Below are experts of layer 3 (counted from 0) of a mixture-of-experts language model. Rows are named down (a neuron's output weights, with its number) and show model dimensions 0-159. Each number is 128 + 24 x the weight over its row's rms, rounded and kept within 0 to 255.
Before each expert's rows: a language model's description of what the expert responds to. This comes from a sample of Wikipedia text that the model never trained on.

# expert 34
Syllables after initial letters. Second syllables after an opening letter in names and common words, often in music articles, such as Zuckerberg, Chuck, felt, always.
down0 [135 146 119  90 122 140 118 103  78 128  95 174 114 131 163 106 102 125  96 161 127 173 166 110 163 128 139 132 159 138 134 139 164 104 142 118 140  59 149 158 111 141 110 128 161 102 115 108 119  91 126 146 110 134 139 130 114  95 117 112 155 119 172 132 106 120  78 141 189  93 102 150 146 122 115 142 124 112 133 107 111 154 101 120 171 167 109 107 173 127 112 169 153 111 150 161 114 179 155  98  96 147 140 150 114 167 108 151 128 122 157 145 150 129 109 116 103 141 122 120 126 138 121 135 152 150  62 137 101 119 116  81 117 150 100 118 132 106  87 127 106 117 122 112 114 145 132 144 114 158 119 140  98 130 145 107 140 165 115 139]

# expert 6
Opening parentheses, word starts. Opening parentheses before conversions or codes, such as (3.1 km), and first pieces of words like sing, o(steosarcoma), with(drew).
down0 [ 96 138 124 111 157 156 127 141 102 127 110 132 139 108 172 161 141  88 101 138 125 157 109 119 126 118 104 102 133 151 147 114 148 145 149  98  80 147  97 177 135 133 106 147 109 105 159 158 117 147 100 135 114 112 155 171 133 155 130 136 120 146 104 116 124 145 148 120 133 144  63 127 124 137 117 160 156  80 168 142 140 113 142 156 143 150  94 133 120 136 144 154 128 132 159 118 133 165 100 130 155  94 106 169 173 160 102 139 147 130  94 106 100 148 136 100 125 140 121 113 158 103 138 136  82 109 135 153 158 148  66 142 136 101 114 125 110  92 117 137 136 162 129 118 102  82 156 156 153 136 131 139 147 112  95 103  56 131 156  94]

# expert 30
Word endings, numbers. Closing pieces of words like rel(ief), Term(inal), and year digits or numbers in lists and tables.
down0 [125 127 147 150 139 116 109  98 172 165 158  94 171 118 144  94 115 153 103 120 110 112 116 108  84 140 132 154 134 156 156 115  58 101 139  96 158 100 140 202 146 134 162  87 148 124 120 165 122  91 119  93 181 138 123 128 152 114  85  92 130  97 118 110 141 123 135 138 134 154 142 170 135 159  94 104 135 145 139 161 159 129 111 141 107 118 166  96  93 108 143 141  98  81 127 136 134 108 151 127  91 155 151 143 119 147 131 117 142 151 125 122 145 129 123 115  99 120 147 143 113 153 139 143 134 132 151 148 123 106 138 129  91  66 115 129 151 130 121  84 122 174 159 131 102  94 124 119 174 140 125 130 156 155 126 145 120 127 133 123]

# expert 26
Word-initial syllables, sentence openers. Early syllables inside words like spe-ec-hes, sh-ot, Gr-ac-ie, plus capitalized sentence openers such as On and In.
down0 [123 165 148  95  91 164 115 136  97 137 120 133 115 127  87 136 114  78 181 172 140  89 120 117 136 100 125 123  94 156 109 141 135 147 146 125 130 157 168 117 155 124  92 107 124 143 124  94 107 145  67 121 118 158  95 153 112 123  94  96 165  95 111 154 146 140 104 148 145 124 110 187 101 142 104 142 120 142 131 129 110 161 140 123 133  88 148 129 108 163 120 150 117 119  97 142 166 131 114 115 154 120 116 138  88 139 125 125 132 129 132 140 124 152 142 142 162 140 165 139 145 105 144 142 129 119 105  64 145 164 116 153 115 159 116  91 164 140 145 119 126 140 131 145 170 114 110 135 158 173  84  74 101 145 125 145 125  98 170 128]

# expert 58
Capital initials, brackets. Single capital letters like F, W, J, closing brackets after numbers or years, and in before places, plus the Med-als infobox field.
down1 [ 86 180 118 149  98  95 151 162 107 139 126  86 136 135 110 114 162 155 116 128 132 140 137 156  90 133  99 160 137 112 146 119 123 137 124 136  65  89 144 164  88 103 141 124 133 129 114 183 124 137 131 101 163 130 119  99 103 162 156 105 120 108 101  96 127 153 139 121 116 117 123 152 122 177 139 125  63 151 120 144 127 154 140 113 148 104 146 164 130 138 167 122 115 142 102 148 153 160 117 115 118 104 118 157 101 162 100 118 134 161 122 153 158 132  94 145 121 117 128  82 113 122 168 156 120 122 122  99  96 116 133 172  97 144 130 111  82 114 120 120 132 130 118  97 171 135 110 158 175 121 159 101 111 143 143 169 130 101 154 156]

# expert 35
"of", numbers, "-ances". The word "of", number pieces such as 22, 000 and 194, "New", and the ending -ances in adv-ances and Ch-ances.
down6 [ 99  89 139  80 117 164 117 110  92 162 159 149 174 109 117 165 130 105 103 120 119 148 148 169 125 126 160 167 148  87 123 131 124 122 146 134 117 109 122 129 186 115 147 129  83  89 134 127 127  96  99 123 164 165 156 146  91 105 172 164 148 123 122 135 115 164 118 147 159 106 141 126 108 103 131 121  98 133 150 141 134 124 137 174 143 125 117 174 114 128  98 111 105 122 153 186 107  96 103 129 103 143  95 118 128 134 137 146 129 139 137 124 122  85 139 183 156 127 107 105 176 111 103  91 132 145 105  89 109 123 124 130 144 166 109  94 123 147 168 131 140 151 121 157 106 114 113 132 133 126 108 108  97 149 118  99 159 109 117  91]

# expert 33
Capitalized name starts. Capitalized first pieces of names and terms after of, commas or pipes, such as Le Mans, St, Theodor, Katy, plus the and commas.
down0 [ 80 146 131  86 114  90 127  98 144 132  87  74 104 153 140 124 151 142 138 145 141 101 162 123  97 136 134 108 161 103 130 135 134 134  70 108 113  82 121 150 167 128 136 114 120 152 136 107 162 123  96 157 100 124 154 115 112 119 145 134 128 121 125 152  81 156 126  92  76 124 118 157 132 120 128 162 147 113 115 143 121 134 153 155 111 129 126 167 121 127 180 124 157 102  65 157 132 109  89  94 153 123 142 117 120 101 159  83 118 150 124 104 149 135 147 116 158 136 103  90 109  90 123 146 132 132 133 105 120 150 121 118 116  74 123 141 167 172 144 173 138  85 141 136 102 129 144 149 123 122 179 159 137 103 131 124 112 114 114 153]

# expert 32
Commas, periods, numerals. Commas, periods and number pieces like 000, 9, million, years such as 2000 and 1950, also word starts like Techn and se.
down0 [129 104 113 116 126 120 103 133  91 154 129 120  93 100 158 145 164 190 137 140 126 139 124 115  98  94 120 137 126  98 166 173 119 100 103 131 111 139 125 135 124 168  60  81 131 126 143 140 142  90  94 152 154 122 134 136 154 112 149 135 142 108 125 114 141 139 125 113 109 149 134 122  92 133 109 142  98 125 130 119 113 180 150 148 109 112 112 130 140 134  89 118 111 141 101 130  94 162 106 127  74 123 139 172  88 136 109 124 146 119 158 143 102 133 138 163 185 109  69 131 138 114 152 116 138  99 122 124  95 106 108 131 109 117 121 162 181 142 136 138 127  80 122 116  99 164 130 142  82 141 163 146 109 115 130 143 161 132 135  69]

# expert 57
G, N, J initials. Capital G, N, J and mid-word pieces ran, arg, ative, such as Fortran, Tranmere, top-ranked, targets, plus list hyphens.
down1 [166 117 162 117 136 102 145 127 116 127 112 114  97 115 106 147 111 150 118 139 112 142 160 129 136 119 156 175 119 117 142 101 129 112 139 123 139 118 115 181  94 107 191 166 124 147 113 127 166 153 166 115  95 153 156 132 120 137 142 162 106 118 143 124 129 110 129 136 161 131 157 136 127 159  93  66 138 147 120 108 123 130 118 130 134  82 144 104 128 121 128 126 140 155 130  80 118 101  67 119 183 128 125 179  58 184 110 103 137 138 132  99 166 121  99 125  92 118 145 157 124 140 152 152 131 111 150  93 121 123 119 172 135 126 139 164 177 103 139 140  88  93 141 131 113 126 144 129 123 127 154 139 176  97 142 134 124 111 129 112]

# expert 22
Function words, numbers. The words to and of, table pipes and digits in times or money, and the suffix in titled, such as 5:23, $3,475, UTC+4.
down0 [132 124 116 138 134 140 154 114 115 161 107 125 109 113 163 133 122 169 159  99 111  97 111 162 143 104 133 119 132 143 155 157 145 160 151 176 145 108  69 120  68 114 120 117 133 109 163 133 153 103 120 157  79 135 122 100 149 108 103 149 152 132 121 118 140 131 132  96 153 132 104 108 197 182 104 161 113 121  96 151 139 126 112 136 123 108  67 142 122 151 120 155 142 126 150 148 127 140 109 102  84 116 123 132 139 139 158 103 131 138 138 142 103 108 119 115 140 105 142 145  97 182 134 128 143 116 143 125 115 136 191 139 117 123 126 143 114 122 145 150 111  94 120 127 140  92 119 150  74 116 139 127 100 178 129  70  97 145 173 149]